python train.py --activation="swiglu" --balance_loss=0.00136 --shared_expert_gate=true --norm_eps=1e-05 --attn_scale=0.177 --tie_embeddings=true --beta2=0.95 --steps=6882
Below are experts of layer 8 (counted from 0) of a mixture-of-experts language model. Rows are named router (the router's row for the expert), gate (a neuron's input weights, with its number), up (a neuron's input weights, with its number), down (a neuron's output weights, with its number) and show model dimensions 0-63. Each number is 128 + 32 x the weight over its row's rms, rounded and kept within 0 to 255.
After each expert's rows: "mostly gets" lists some tokens that are sent to it at least half of the time. This comes from a sample of Wikipedia text that the model never trained on.

# expert 43
router [100 130 152 106  96 166 142  88 126  89 105 203 108 124 150  94 207  96 113 134  59 143  75 184 105 127 149 124 101 117 180 147 147  58 139 101 136 103 135 116 150 150 125 115 123 109 116 158 172 107 137 186 144 124 122  89 110 119 101 165 135 147  89 152]
gate1 [103 154 139  94 158 177 189  68 139 112  90 130 136  90  93 153 162 118  87 196 121 147 111 177  82 117 131  64 120 106 107 136 121  95 146 178 138  67 165  93 211 148 174 131 152 104 122  98 159 149 176 136 110 135  81 108 178  51 164 208 162 136 138 115]
up1 [ 92 120 115 144 136 121 199  69 149  87 103 113  78 147  67 122 105  90 175 122  90  90 125 125  74 131 150  91  80 105 117 171 151 126 138 126 182 124 140  92 122 133 142 139 128  94 104  91 177 126 110 141 128 119  77 127 163  63  93 116 123 169 178 126]
down1 [ 74 101  66 147 123 172 136 159 113  89  97 121 110 109 171 139 161 132 133 179 120 143 157 137 120 112 190 162 183 124 120 156 175 140 104  29 128 161 122  83 184 179 205 156 128 141  87 130 121 117 121 142 132 110 137 155 125  97 147  93 140 163 108 137]
mostly gets: "log", "raph", " heart", "ricane", "phone", "aster"

# expert 31
router [ 68 151 183 115 107 146 138  62 164  94 121 163 155  91 137 133 181 101 138 161  99 113  99 128 118  95  91 109 115 175 136 103 164 100 118 124 100 142 184 154 145 127 146  80 161  99 157 121 127 135 108 193 136 134  77 121 134  99  78 155 158 169 104 108]
gate0 [138 136  75  58 101 147 104 122 161 196 126 134 141 161 133  98 173 147 123 147 136 115 138 158 144 118  93  76 121 168 129  39 171 173 163 124 163 100 125 145  70 155 153 127 198  99 185 119 165  93 172 141 113  73 110 146 135 172 122 131 105 182 173 117]
up0 [162 131 148  93 103 151  29  95 177 169 117 101  99 130 189  57 126 127 104 127  84 122 117 153 159  88 119  59 114 131 134 111 184 184 179  74  68 161 115 149 103 116 124 110 178 138 160 107 152 105 137 160 117  93 149 177 118 125 103 151 103 150 145 133]
down0 [196 106 126 128 109 137 108 193 169 132 117 196 145 132 103 151 128 122 100 143 185 131 117  90 109 116 101 101 126 162 102  95 153 125  88  55 126 182  90 126 142 106 122 112 162 107 114 107 112 118 101 172 156 170 127 138 123 103 162 120  99 137 144  97]
mostly gets: " he", " or", " and", " but", " they", " They"

# expert 14
router [ 72 156 153 104  74 157 108  66 175 112 127 130 129 104 170  72 137 131 116 102  68 139 142 119 128 148 117 131 103  93 105 140 155  79 137 109 145  96 150 134 157 178  72  91 129 130 121 117 205 101  29 128 150 147 116 105  68 150 102 133 134 148 101 117]
gate0 [104 199 180 111  93  50  90 121 135 147 125  73 150 130  70 191 173  99 125  91 105 196 118 144  79 151 136 142 159 111  73  72 156 177 128 161 167 136 130 117 116 168 130 143 120 149 103 116 114 134 131 162 119 142 160 100 121 127 157 183 144 130  94 148]
up0 [107 106 187 131 158 100 120 139 129 102 139 146 104 150 165 104 111 117 145 177 121  71 125  92  69 129 125 146 133  68 169 131 106 198 130 131 122 123  81 199 125 176 158  66 135 153  82 160 193 144  83 103 142 147  85 191 123 145 120 177 152 132 105 181]
down0 [ 97 165  95 142 140 136 130 206  84 155 125 188 106 139 140 125 171 100  78 122  84 149 109 105 128 167 135 141 159 162 105 156  76 135 125 111 166 123 125 127  50 142 107 147 140 145 133 123 118 127 138 118 132 154 131 138 138 119 113  98 101 153  95 161]
mostly gets: "ko", "kar", "ka", "aha", "aya", "iya"

# expert 42
router [149 151 158 135 113 134 128 132 136 121  69 145 123  90 125  78 180 134  77 109  79  89  86 134 105 103 133 101 104  75 134 167 153  99 129  83 149  77 119 148 158 200  82 145 125 144 152  96 185 126 100 113 174  67 134 117 113 135 105 116  86 107 116 181]
gate1 [129  92  85 130 143 120 185 108 136 106 113  81 170 145 155  82 140 132 165  69  84 106 113  90 136 143 116  98 125 132  71 129 118 129  89 196 136 117 115 151 174 144 119 124 142  93 128  98 136 123 131  58 140  66 151 113 122 122  41  83 144  94 121 172]
up1 [141 148 166 181 184 174 154  57  93 169 137 114 118 132 100 174 173 108 134 171 195 146 135 125 156 150 168 167 108 178 140 129 135 154 143 126  99 106 109 149  81 100  83 124 140 146 109 179  88 129 182 179  91 131 166 103 133 103 127 200 118 123 205  68]
down1 [109  89 134 119 130 114 129  90 122 125 128 130 104  75  86 132 146 100 177 137 195 162  86 154 104 128  77 182 133  79 113  85 129 150 144 159  80 142  95 168  95 157 140 109 125 101 131 108 149 119 163 168  79 121 160 121 125 183 164  85  99 125 181 105]
mostly gets: " development", " Result", " History", " research", " %", "ization"

# expert 30
router [171 141 166 119 113 145 112 147 135 172  85 121 116 113 181 119 112  60 141 157  67 126 110 134 118 103 116 144 118 125 150 173 141  96 155 109 136  64 148 190 160 114  82  95 124 100 185 162 192 119 121 116 145 133  68  98 154 169 117 103 127  56  84 185]
gate0 [193 128  87 124  88 113  96 168  82 154 127 122  94  76 125 111 159  95  94 133  98 108  92  79 164 106  89 102 111 134 105 117 134 111 139 144 126  75 142 108 121 165 149  89 117 111 134  97 145 153 142 105 206 107 154 148 112 196 186 133 103 117 149 108]
up0 [118 136  65 113 127  87 125 155 102  86 150 121 123  98 117 122 139  76 108 124 129 177 140 166  78 115 103 146 138  92 106 106 130 102 105 147 132  84 137 134 148 115 104 113 136 113 186  67 181 146 122  59 119 138 120  91 116 112 114 134  89 149  87 139]
down0 [117 158 160 159 174  66 118 162 158 149  92 130 199 130 165 171 167 169 123 162 129 119  86 172  79  89 126 127 117  97 137 101 138 114 136 232  95 147 106 171 159 150 120 143 155 131  93 140 114  91 111 116 119 141 125  86 114  99 115  91 109 133 139 145]
mostly gets: " inter", " re", " pro", " fa", " ne", " Trans"

# expert 10
router [154 124 181 109  94 140 139 120 201 166 129 151 113 138 167  92 128  61  87 137  63 129 139 154 106  91 100 128 113 131 155 139 129  69 173 116 150 107 133 152  99 168 109  99 129  64 134 102 133 112 123 137 139  96 165 125 173 154  88 129 134  91 142 185]
gate1 [ 91 184 143 144 130 126  90 105 107 173 105 133 172 138 117  90 135 102 146  80 130 158 177 122 139 103 143  64 126 125  96 162  95  87  99 117 171 142 147  42  84 143 170 152 195 130 154 127  91 117 122 173 153 148 109 109  92 101 119 189 185 167 167 107]
up1 [150 129 143 128 135 160 116  98  80 134 114  94 125 138 167  76 136  87 179  71 131 112 103 155 169 110 110  68 112 113 151 123 172 132 118 167 142  85  40  84 121 105 169 176 100 116 148 136 122  68 150 126 143 161  74  82 167  74 190 138 118 121 114 120]
down1 [118 111  81  60 130  76 165 142 189 166  98 152 119 145 136 111  86 143  81 100 140 159  58 171 109 148 106 145  78 130 164  94 117 131 164 173  79 115 154 133 117 129 131 145 138 154 117 175 131 109 168 135 145 143 101  95 167  60 169 129 124 105 117 122]
mostly gets: " post", " non", " Super", " mis", " Out", " super"

# expert 36
router [151 129 123 116 100 136 103  94 159  97  71 151 148  73 160  88 163 113 101 152 105 106  67 154 109 147  79 111  84 123 127 118 129 151 137  95 143  33 146 180 152 159  90  81  50 145 163 115 170 161 122 130 141  92 141 143 118 113 123 144 140 163 105 120]
gate0 [169 171 143 182 139  86 134 132 137 186 134  79 103  75 142 115 166  96 158 135 100 190 182  93  76 159 159 113 122 132 116 123  72 127 107 188 129  97 152 161 133 165 149  73 134 141  89 121 153 107  85 113  96 138 123 141 237 142 152 120 146 145 105 161]
up0 [136  49  84 128 114 150 100 117 141 137 122 133 138 153 113 129  67 143 163 136 141 113 117 129 142 156  99 156 145 116 160 140 146 193 160 122 132 129 146 112  60  89 127 161 106 139 146 107 190 118 128 149 150  86 148 152  25 116 154  99  91 103  87 117]
down0 [169 192  95 131 170  99 183 133 150 123 154 118 107 115 108 183 147 134 137 155 129  91 134 119 181 179 142 124 116 153 147 133 112 141 173 130 137 113  96 104 167 151 154 157  98 157 159 180 133 103 162  99 183 149 176 142 171 121 164 137 161 123 143 112]
mostly gets: " any", " most", " many", " some", " new", " several"

# expert 41
router [193 139 168 148  83 146 106 103 184 146 126 162  94 117 164  93 199  98 133 118  96  83  92 125 120 116 136 143 121 135 136 114 166  92 132  96 156 120 124 129 161 152  93  55 135 101 137 139 157 103 123 167 167 152 127 114 149 130  51 138 122  93  91 102]
gate1 [146  87 149 171 118 145 127 157 138 112  99 154 170 120 197 104 138 114 143 102 122 141 139 132 125  60 118 140 165 118 127 167 194 160 121 109 141 115 119 165 132 104 142  84 143 132  83 109 114 182 123 153 142 141 167   8 135 183 109 168  99 149 118 107]
up1 [140 161 134 146 122 160 145 148 138 118 175 139 125  89 197 182 128  97 174 129  87 102 144 185  67  70 101 144 160 127 122 183 128 112 174 176 133  97 115 155 146  82 118 170 140 186 163  94  72 128 122 165 128 118 143  80 109 168 157 159  58 121 176 130]
down1 [128 183  90 129 149  79 132 138 107 133 123  77 129 102 138 102 155 101 164 104 160  68 168 128 206  77 177 125 182 116 123 120 144 100 175 165 160 166  89 123 158 110 185 146 153 144 140 101 101 103 131 105 119 158 136  98 132 144 106  89 151 146 173  87]
mostly gets: " album", " groups", " areas", " series", " films", " group"

# expert 23
router [129 107 168  53  90 144 151 101 159 163 107 119  97 131 158 113 173 122  95 121  88 137  71 124 132 150 107 144 154  65 112 144 111  82 126 136 141 114 114 180 135 169 106  81 123 102 128  99 115 143 158 153 187  69  97 134  92 133  89 137 181 102 111 147]
gate1 [113 122 149 102 153 150 199 109  93 161 177  74 105  97 130 158  86 193 158 117 181 132 122 151 162 105 139  78  56  95  92 145 132 121 104 185 155 147 121 129  97 163 135 131 146 124 117 136 115 122 151 145 129  64 133 124 117 124  85 139 164 166 150 184]
up1 [ 97 163 136  96 115 121 112 130 124 131 135 154  66  87 148 166 145  58  71 106 149 153 183 121 183 146 132 110 105 176 154 111  98 176 128 142 112 138 133  59  92 119 140 102 109 117 125 108 132 118 157 137  90 145 147 122 147 125 178 128 104  90  84 138]
down1 [ 94  63 163 134 110 116 193 125 124  53 149 148 176 106 178 146 128 182 147 220 155 101  81 153 176 160 128 150  41 117 133 160 120 108 192 115 152  86 124 154 129 168  68 151 136  58 122 125  99 110 157 170  44 136 125  88  80 144 169 120 161 118 160 133]
mostly gets: " President", " Minister", " politician", " Republican", " president", " director"

# expert 2
router [165 199 118  81 137 169 141 127 184 101 120 142  91 144 130  89 178 176  54 167 116 122  76  98 151  69 132  78 111 105 189 143 129 107 135 131 101  58 115 156 212 127 106 101  53 149 151 114 127 133  77 125 125 146 161 133 113 101  99 182 145 157 128 189]
gate0 [110  90  37 116 169 119 115 183 158  94 138 107 142 156 116 123 111 121 135 127 180 149 124  94 128 107 142 116 148 131 136  92 153 129  69  73  98 176  50  71 115 128  57 153 110 123 149 141  77 171 106 130 151  56 157 113 109 183 109  70 124 137 168 107]
up0 [148 133 112 126 152 118 146 161 144 124 151 110 109 154 169 122 129 113 131 158 129 152 110 146 128 107  64  95 113 124 200 119 182 120 112 134 130 166  54  74 122 121 103 116 148  91 186 129 101 104 158 167 140  75 132 124 150 137 106  67 110 110 113 168]
down0 [118 141 179 127 118 205 127 176 127 105 121  96 118 129 107 145 118 221 148 138 192  92 117 130 159 114 110 128 112 166  89 140 118 166 123 142 144  45 136 156 146 132 171  87 143  57  76  68 130 133 190 137  97 158 159 118 133 158 164 196 170 137  99 117]
mostly gets: " an", " his", "The", " its", " the", " their"

# expert 17
router [ 98 155 132 118 113 171 116 102 154 129 109 120  91 136 150  94 173 117  83 114 126 150  84 149 123 118  92 121  96 122 123  87 145 180 124 114 127  42 137 110 148 170 135  61 112 105 175 121 151 149 122 139 134 133 102 110 107 161  83 152 145 142 124 148]
gate0 [162 146 154 137 142 121 127 147 173 109 109  87 101  80 148 140 111 154 151 103 112 181 129 143 162 109 129  44  96 118 105  92  96  99 130  57  94  79 106  99 209 177 106 140 127 138 223 120 132 110 131  99 152 168  64 123 111  78 171 118 100 196  34 140]
up0 [113 146 138 114 127  86 185 102 177 167 135 139 148 120  86 161 128 159 163 167 179 161 113  96 139  97 145 123 157 123 165 147 142 152 136  33 100  90 158 165 125 145 181 105 143 154 133 115  65 109 127 144 181  63 153 105 147 123 146  82 167 115 107 149]
down0 [128 147  90  88 116 138  93 115  87 170 124 121 120 120 103 139 166 139  92 154 113  94 124 189 128 122 129 105 176 101 183 156 103 152 103 129  95  52 141 135  98 101 128 113 173  75 106 167 103  77 136 135 214  96 121 189 149  96 121 145 141 120  33 128]
mostly gets: " a", " would", " could", " may", " must", " might"

# expert 20
router [ 93 161 175 117  88 131 155 147 144 133 157 113  90 134  98 120 134  98  92 159  72 128  64 123  86 147 116 100 108  97 161 122 168 119 149 148 149  82 117 131 154 184  98  73  37  93 176 174 132  90 110 133 175 150 141 170  89 143 122 115 133  99 150 156]
gate1 [ 73 118  95 173 130 129 203 124 151 134 124 111 122 113 103 171 129 117  68 124 146 164 126 116 110  89 115  95  58 144 165 176 112 160 122  70  91  96 131  75 114 135 147 105  85 116 103 154 104 145 127 121 156 145 154 140 147 145 132 176 165 196 111 116]
up1 [163 143  62 161 101 124 146 137  67 216 128 133 133  75 136 144  70 176 174 118 118  88 131 134 133  88 165 203 148 144 124  74 119 138  90 113 117 165 133 132 150 133 113 177 130 183 120 142  60 141 124 118 116 134  98 108 158 175  90 153 146 123 151  97]
down1 [ 87 154  60 118 165 163  97  94 156  86  83 107 138 132  96 163 109 153  89 112 129 123 161 110 154 166 192  82 152 163 154  86 101 163 123 176 120 117 151  57 172 166 128 131 147 122 145 126 142  88 156 141 166 113 142 152 113 114 131 119  91 137  56 157]
mostly gets: "See", "Se", " Pre", "Al", " pre", " gra"

# expert 13
router [136 153 130 110 102 131 105 119 188 168 119 135 120 145 122  99 160 112 110 165 101 111 128 149 129 106  65 117 134  68 145 158  99 142 162  98 182 116 154 196 101 172 166  84 108  97 138 157 134 121 157 114 156 104 165 119 110 153  91 142 131 121  91 147]
gate0 [144 153 109 165 123 116 143 124  92  63  72 137 118 167 105 114 189 130 147 132 110 103 113 138 130 154  75 130 159  53  50 155  61 168 119 171 145  88 122 155 143 131 120 151 115 172 143  98  90 133 190  38  91  67 146 171  92 122 191 183  74 113 118 135]
up0 [124 102 134  73 129 126 148  85 173 205 186 123 119  76 128  93  51 169 130 120 118 138 174 115  93 100 148 147 173 158  97 120 196  94 102 140 134 151 120 133 122 152  90  95 169 134  97 138 213 130 123 195 146 182 109 136  90 143 124 129 123 155 167 131]
down0 [120 135 172  80 157 138 135 135 125 167 109 163  73 101 149 121 122  92 185 164  98 141  87 138 169 114  98 148 161 149  66 151  82 173 155 133 127  85 182  98  91 136 122 142 133 114 158  82 159 147 125 147 132 144 173  70 120 148  79 121 143 144  79 120]
mostly gets: " app", " rel", " rec", " ret", " exp", " acc"

# expert 15
router [139 152 187 125 139 178 164  87 149  98 122 154  92 168 177  92 159 117 105 150 108 155 104  95 115  85 112 101  96 112 135 109  72 125 111  77 132 125 142 109 113 124  73 108  33 116 172 134 117 136 133 198 104  90  78 172 139 157 151 170 110 118  87 133]
gate1 [173 134 104  94 121  88  72 133  99  84 137 146 115 162 141 134 152 123 162 143 153 176 104 109 184 147 110 156 101 104 165 105 145 127 153 112 189 120 191 108 125  61 104  67 136 118 183 119 126 107 118 129 196  97 147 104 101 107 134 113 116  94 156 117]
up1 [162 101 148 183 123 158 168 151 149 148 123 140 127 156 141 142 141 166 132 130 137 127 110 173 117  78 140 161 136 169 117  91 132 155 161 138 131 181  77  75  73 107 130 124 108  96 155 141 136  88 166 168 130  72 105 175 122  76 127 128 174 164 176 151]
down1 [172 127  59 157 109 157 145 160 111 101 131 126 136  93  81 147 103 104  86 126 120 101 117 139 168 158 178 166 156  83 101 133 127 115  84 130 127  97 161 124 134 114 127 151 153 111 143 122 145 197 145 120 135 123 136 105 151 146 116 116 160 157 110 151]
mostly gets: ",", " ,", "—"

# expert 38
router [209 175 144 125 143 153 147 100 132 139 105 219 119 145 105  68 170 117 109 117  84 179  70 128 130  84  87  95 125  96 128 140 122  94 129 122 109 118 156 117 158 136  96  99 125  77 135  95 137  68 119 112 155  67 188 100 132 142  84 142  91 182 138 182]
gate1 [104 121  85  64 181 128 134 137 151 109 132 159 136 155 123  95 102 125 149 105 107  84 131 130 102 119 117 139 112 137 160 135 123 203 109 115  91 120 138 120  91 124 115 175 118 102 119 107 131 138 143 169 203  95 166 127 146 108 192 146 145 209  88  94]
up1 [143 107 159  85 164 141  65 137  97 119  97 145 118 132 106 138 182 126  89 125 117  96 159 110  87 105 116 127  91  57 114 129  41 137 197 125 121 115 143 105 106  77 116 103  79 105 135 121 101 150 173 200 113 180 121 120 151 172 126  71 178 146 130 168]
down1 [154  70 142 121  94 116 119 147 136  99 126  57 105 129 108 111 155 116 146 146 117 109 174 147 128  84 146 139 147 131 157 202 174 125 158 143 114 127 139 134  96 105 117 144 105 141 131  88 111 151 111 112 158  90  66 150  98 160 141 156 139 116 188 143]
mostly gets: " moved", "ruct", " Succeeded", " decided", " suggest", " changed"

# expert 27
router [114 116 179 127 122 141 103 128 156  89 138 139 118 140  98  74 176 130 117 109 107 176 102 127  86 109 120 100  85  65 134 114 168  75 137 129  93 109 156 154 167 220  77 100  53 140 142 145 147 116 108 163 119  99 103 149  88 116  79 163 150 111 150 168]
gate1 [111 119 172 106 168  99 141 117 167 168 133 189 103 124 163 117  99 112 111 107 134  93 110 150  94 128  82 141 108 166 116 114  93 182 119 125  68 130 129 122  89  96 123 109  78  74  86  87  86 124  67 100 123 107 152 113 161 129 142 153  91 147 136  63]
up1 [105 118 103 128 123 115  81 141 122  97 134 158 131 158 187  94  84 152 208  40 150 148  94 134 145  91 103 138 135 122 146 123 139 118 161 125 114 171 181 110 137 159 120 137 102 106 101  82 111 168 139 115 192 151 129  68 101 120 108 118 105 154  92 112]
down1 [176 121  85 138  67 138 101 122 134 158 144 220 160 120 165 112 109 200 128 143 223 128 120  86 139 153  75 133 157 168 182  57 143 156 171  97 137 190 154 179 165 165 131 117  91  82 155 119 103 127 156  94 146 121 106 134  97 125 125 138 122  90 146 120]
mostly gets: " •", " Binomial", " of", " Of", " Genus"

# expert 8
router [128 146 164 149  55 153 175 108 138 127 127 169  87 101 170 106 181 163  85 134  91 123 111  76 138 156 108  72  94 143 169 106 141 102 152 136 163 133 108  92 189 101  69  87 122 123 155 155 202 165 107 169 157 144 147  86  69 113  75 139 176 145 118 123]
gate0 [ 85 139 145 152 127 149 147 113  61 124 108  84 118 122 107 141  84 132 167 166  84 120 157 102 132 182 114 178 135 107 122  77 115 129  93 111 125 121  98 119 131 161 147 112 131 129 138 140 140 128  99 126 151 160 133 165  47 113 115 204 171  96 108  80]
up0 [163 102 187 125 152 122 107 140 151 144  80 167 151 162 126  73 165 113 110 110 138 167 119 188 106  98 192  85 153 179  90 119 105 143 153 134 145 188 144 132  96 133 152 145 174 137 116 138 103 152 142 103 120 101 128 133 171 185 150 119  80 142 147  95]
down0 [128 117 138 120 134 182 142 128 136 223  43 126 121 133 117  80 104 160 136 149 194 124  92 148  99 168 149 131 174  72 120 138 114  59 127 126 189 124  87  35 139 179 150  99  62 126 204 134 111 167 102 131 129 134 105 115  76 153 148  69 123 146 161  97]
mostly gets: " Animalia", " ×", " Phylum", ":", " ;", ";"

# expert 37
router [106 148 105 100 102 155 110  96 213 110 104 118 114 113 130  93 166  69  81 162  54 104  85  99 153 136 111 104 135 108 164 156 101 133  96 119 142  97 202 147 174 153 122 122  77 117 146 117 118 104 113 130 125  91 131  68 102 116 159 144 184 155 143 124]
gate0 [175  99 160 134 161  77 164 105 151  72 142 161 112  91 108 121  68 102 181  89 110 117 108 147 174 161 135 101 117  79 122 136 146 136 122 134 149  59  46 148  94 153 100 160 146 138 126 122  94  77 100 144 158 141 119 128 106  99 106 133 169  94  94 160]
up0 [132 105 100 142 124 174 180  83 167  73 117 142  82 126  88 168  81  93 176 130  98 103 113 146 165 113  73 136 115  78 129 118 106  79 152  91 128 104 147 139  63 132 184 162 131 134 113 123 140 164 161 186 107 152  92 132 101 140 117 155 154 135 125 142]
down0 [124 133 114 112 130 200 153 130  75 111 152  97 146 141  75  94 203 112 159  71 100  43 103 125 139 144 123 106 114 133  87 151 125 125 119  92 115 157 177  90 134  50 108 169 192  99  69  86  68 147 157 141  78 115 165 109 145  96 114 120 147 109 120 116]
mostly gets: "Fran", "ör", " Ed", " Stan", "ö", " Dar"

# expert 39
router [121 120 143 117 114 132 127  86 134 102 123 201 127 168 152  77 203  88  99 151 112 131  82 181 119 110 136  93 131 111 120 162 136  98 177  98 167 129 193 139 180 107 131  89  98 145 147 148 151 133  92 124 134  69  54 132 173 114  84 184 142 137 135 131]
gate0 [139 157 149 169 137 114  91  62 161 133 146 184 139 151  87 100 145  63 123 122 110  90  90 146 140 114 160 144 147 154  98 137 112 129 123  94  60 143  85 120  99 137 151 170 169 158 113  97 212 104 122 103 129 114 128 127  95 194 144  81 165 125 111 104]
up0 [122 118  62 143 135 136 127  92 157  82 133  78 168 122 127 132 172 212 197 141 141  91 167 155  75 143 105  99 106  53 127 161 134 117 129 123 188  92 161 143 137  89 166 127  19  72  89 112 147 147 168 155 140 201  98 140 132 156 183 136 113 127 132 157]
down0 [119  66 109  97 153 105 196 115 133 130  75 110 131  71 103 143 172 202 113 168 150 141 162 135 147 100 125  77  24  69  94  71  98  90 139  89  65  90 163 185 161 107 146 105 144 126 120 132 120 171 118 146 166 174 125 133  98  99 194 149 163 124 117 116]
mostly gets: " (", "(", "born", " [", " until", " January"

# expert 34
router [149 130 145 113  77 197 183  91 106 161 108 170 101  65 164 112 144  89  93 134 100 129  87 131 190 156  88 100 105  90 189 133 144  84 168  64 117 118 159 153 142 155 128 146 111 162 136 138 176 160 110 170 122 127 110 154  74 136 118 121 144 170 133  93]
gate0 [112 138 147 125 149 138 107 136 144  85 161 104 145 146 123 144 119 143 154 130  97 116 103 183 189 191 120 130  86  85 114 120 130 156  91 135 124 136 140 137 128 136 170 157 116 145 101 108 106 185 141 125 127  99 150  91 138 153  88 129 111 128 115 155]
up0 [158 132 189 138 100 127 141  63 126 159 116 136 161 176 123  96 160 131 151 124 174 172 164 161 160 143  86 120 118 129  83 107 141 140 115  98 112 163 190 147 117 122 147  74 153 143 145 107 161 187 130  92 163 108 176 142  76  92 160 166 108 202  80 177]
down0 [152 175 158  65 152 127 160  63 191 113 181 127 111 153 138 154 136 110 114 161 137 147  89 167 118 166 103 138 153 181 155 149 157 181 141 113 130 140 143  90  78 138  86 135 137 143 167 111 115 143 147 131 140 127  75  72 131 142  96 125  61 149 178  73]
mostly gets: " American", " British", " English", " German", " French", " human"

# expert 46
router [131 145 136 118  95 186 129  96 127  81  31 168 118 139 135  77 156 137 104 136  70 121 127 124 154 146  98 101  75 123 164 138 142 120 136 132 120 155 101 103 165 135 101 113 105 169 161 111 139 139  82 125 113 117 115  96 111 145  77 140 100 102 116 107]
gate1 [161 203 150  76  71  58 146 127 130 148 122 158 120 107 113  50  80 115 102  83 171 159 129 157 132  38 115 188 124  89 143 124 162 129 139 130 205  96 125 112 152 129  94  96 140 105 137 107 136 144 153 198 149 132 103 163 174  91 120 133 176 100  97 195]
up1 [112 142 186 114  69 128 152  95 144 149 106 127  40 118 140  76 111  92 121 110 134 115 120 110 182  58 155 151 160 133 110 118 172 114 167 112 157  87 137 130  39 122  78 147 103 145 114 131  83 171 112 147 107 104 126 161 163 117 105  93 182 116  54 160]
down1 [ 96 130 153 114 151 112  85 133 135 154 151 121 103 127 138 120 163 158 162 148 170  99 199 111 138 111 113 144  97  65 154 115 142 116 144  97 110 114 104 123  99  51 168 122  86 155  74 156 103 121 132 204 120 102  88  41 154  94 122 166 135 111 132 153]
mostly gets: " |", " Pts", "aged", " ·", ";", " ISBN"

# expert 28
router [115 164 131 132 114 140  81  83 126 123 143 125 121 121 138  83 138 122 115  98  83 114 134  82 104 107  94 142 100 118 182 129 121  97 142  78 131 100 179 146 193 148 116 108  95 126 119 172 131  98 105 157 115 103 120 135 110  90  94  96 161 122  77 125]
gate0 [117 152  97 125 113 106 130 148 175 164 236 138 124  72 125 127 178  74 144 118  68 114 143 172  83 156 160  85 179 121 158 164  91 185 168 102 125 153 189 160 121 128 119 136 142 154 113 107 143 137 129 115 122 167 166 149 138 136 159 162 145 114  95 113]
up0 [106  85 117 195 102 141 133  76 159 151  49 156  98 129 126  87 124 146  98 110 202 175 135 139 125  93 131 139 165 121 171  82  42 127 135 179  42 113 104 165  97 136 167 154 165 160 102 145 136 164 165 108 155 145 176  98  74 130 131 109 126 124 182  71]
down0 [172 186 101 118 144 196  81 168 122  58 140 135 138 139 130  78 110 188 166 107 194 112 128  65  90 162 188 106 129 130 152 142 150 109 125 114 122 133 130 135  69 131 141 109  85 107 167 114  95 101 115 129 170 141 103 123 108  78 106 147 121 108 134 132]
mostly gets: "burg", " von", "berg", "enh", "cz", "sch"

# expert 32
router [ 91 195 157 115 119 141 105  90 129 154  89 130 102  92 152 110 182  68  75 139  75  97  64 101 128  86 142 124 133 139 129 118 129  88  99  94 170 129 156 124 152 116 119 107  93 128 138 135 152  91 108 162 149  98 117  82 125 127 104 129 122 157 130  85]
gate1 [142 198 152 134  93 136  82  48 135 112 154 139 137 115 118 133 144  86 121  89 124 128  73 142 167 130 130  95 166 149  93  93 144  87 129  84 120 101 164 130 123 141 198 119  55 109 180 108 173 179 195  99 139 172 118  86 132  90  92 197 149 124 128  93]
up1 [129 144 107 126 116 109 119 107 160  90 162 118 172 187  86 151 122 139 132 208  69 115 118 172 115 151 139 130  97 112 102  90 169  43 132  92 148 105 118  96 128 176 186 189 101 185 181 105 113 122 158 112 174 132  89 114 100 117 131 112 130 125 141 137]
down1 [170 171 195 156 120 121 140 163  45  90 131 145  85 127  64 134 134 120 123 115  51  89 108 149 130  87 116 137 170 150 149 111 123 124  97 173 171  96 160 110 142 193 115 139 144 119  86 112 119  87 101 103 109 103 155 131 148  89 169 152 112 112 173 143]
mostly gets: ")", "idae", " cells", " vocals", " Arthropoda", " acres"

# expert 25
router [121 160 147 148 111 176  79  87 140 117 111 135 158  89 168 101 152  97 114  99  70 108  83 102 138 161 116 128  82 135 170 137  89  87 127  68 127 112 167 177 202 200 140  59  93 121 136 130 180  97  84 119 149 124 104 133  85  75  66 141 140 136  65  92]
gate1 [152  73 186  98 157 178 123 151 140 145 137 155 102 162 202  89 139 139 111  75 112 188  57 121 149 181 103 132 134 110 144 101  84 159 119 142  81 166 108 219 149 134 167 146 164 129 117 101 179 144 145 152 165 151 102  97 134 124  96  96 137 128 112 159]
up1 [ 85 104 177  88  95 107 142 149 164 151 142  79 136 162 198 135 150 151 144  55 177 149  90 137 150 189 127 126  89  92 135 139  80  91 110 115 111 106 173 127  97 154 171 116 182 106 113 130 128 195 154  97 222 178 124  73 141 120 104 129 147 131 124 144]
down1 [105 115 177 118 119  89 158 123 144 168 108 100 155 157 113 158  93  93 166 100  45 116  97  80  93  95 139 174 123  76 119 152 145 109 108 146  95  97 152 132 149  84 144 160  99 161 106 154 104  76 147 133 144 117 143 186 130 157 146 200 144 141 171 182]
mostly gets: " William", " Thomas", " Henry", " Kelly", " Taylor", " Steve"

# expert 16
router [ 92 184 139 107  86 200 118 116 137 124 135 173 109 127 115  43 155 125  88 134  85  97 130 110 123 109 135 111  73  55 113 139 126 102 147 132  96 130 163 133 164 139 160 130  96 120 163  68 164 118 174 154 167 151 113 145 133  98 107 123  99 124 112 158]
gate1 [165 172 134 117 110 193 101 120 166 101 113 125 119 169 186 148  81  62 147 124  94 117 183 191 125 120 128 163  96 188 144 140 150  91 182 156 120 145 126 128 170  53 130 123 148 109 167 132 133 152 147 119 128 143 120  83 125  96 119 150 146 108 177  20]
up1 [ 86 104 155 135 162 110 131 134 112 172 126  97 173 100  94 196 185 172 104 182 131 125  84 122 129 157 105  96 108 106 126 113 153 132 140 126 159 144 139 106  38 133  95 108 145 157 150 178 129 174 110 132  71 183 153 153 151 182 131 155  99 224 135 255]
down1 [135  61 161 193 139 126 143  99 133 130 125 137 116 124 143 140 166 126  71 150  42 171 136  87 138 116 126 142 150 172 186 118 136 156 200 166 148 129 172 106 111  62  98 136  94 156 127 148 117 160  85 129  65  84 158  79 153 115  79 164 151 154 158 129]
mostly gets: " is", " was", " has", " have", " had", " were"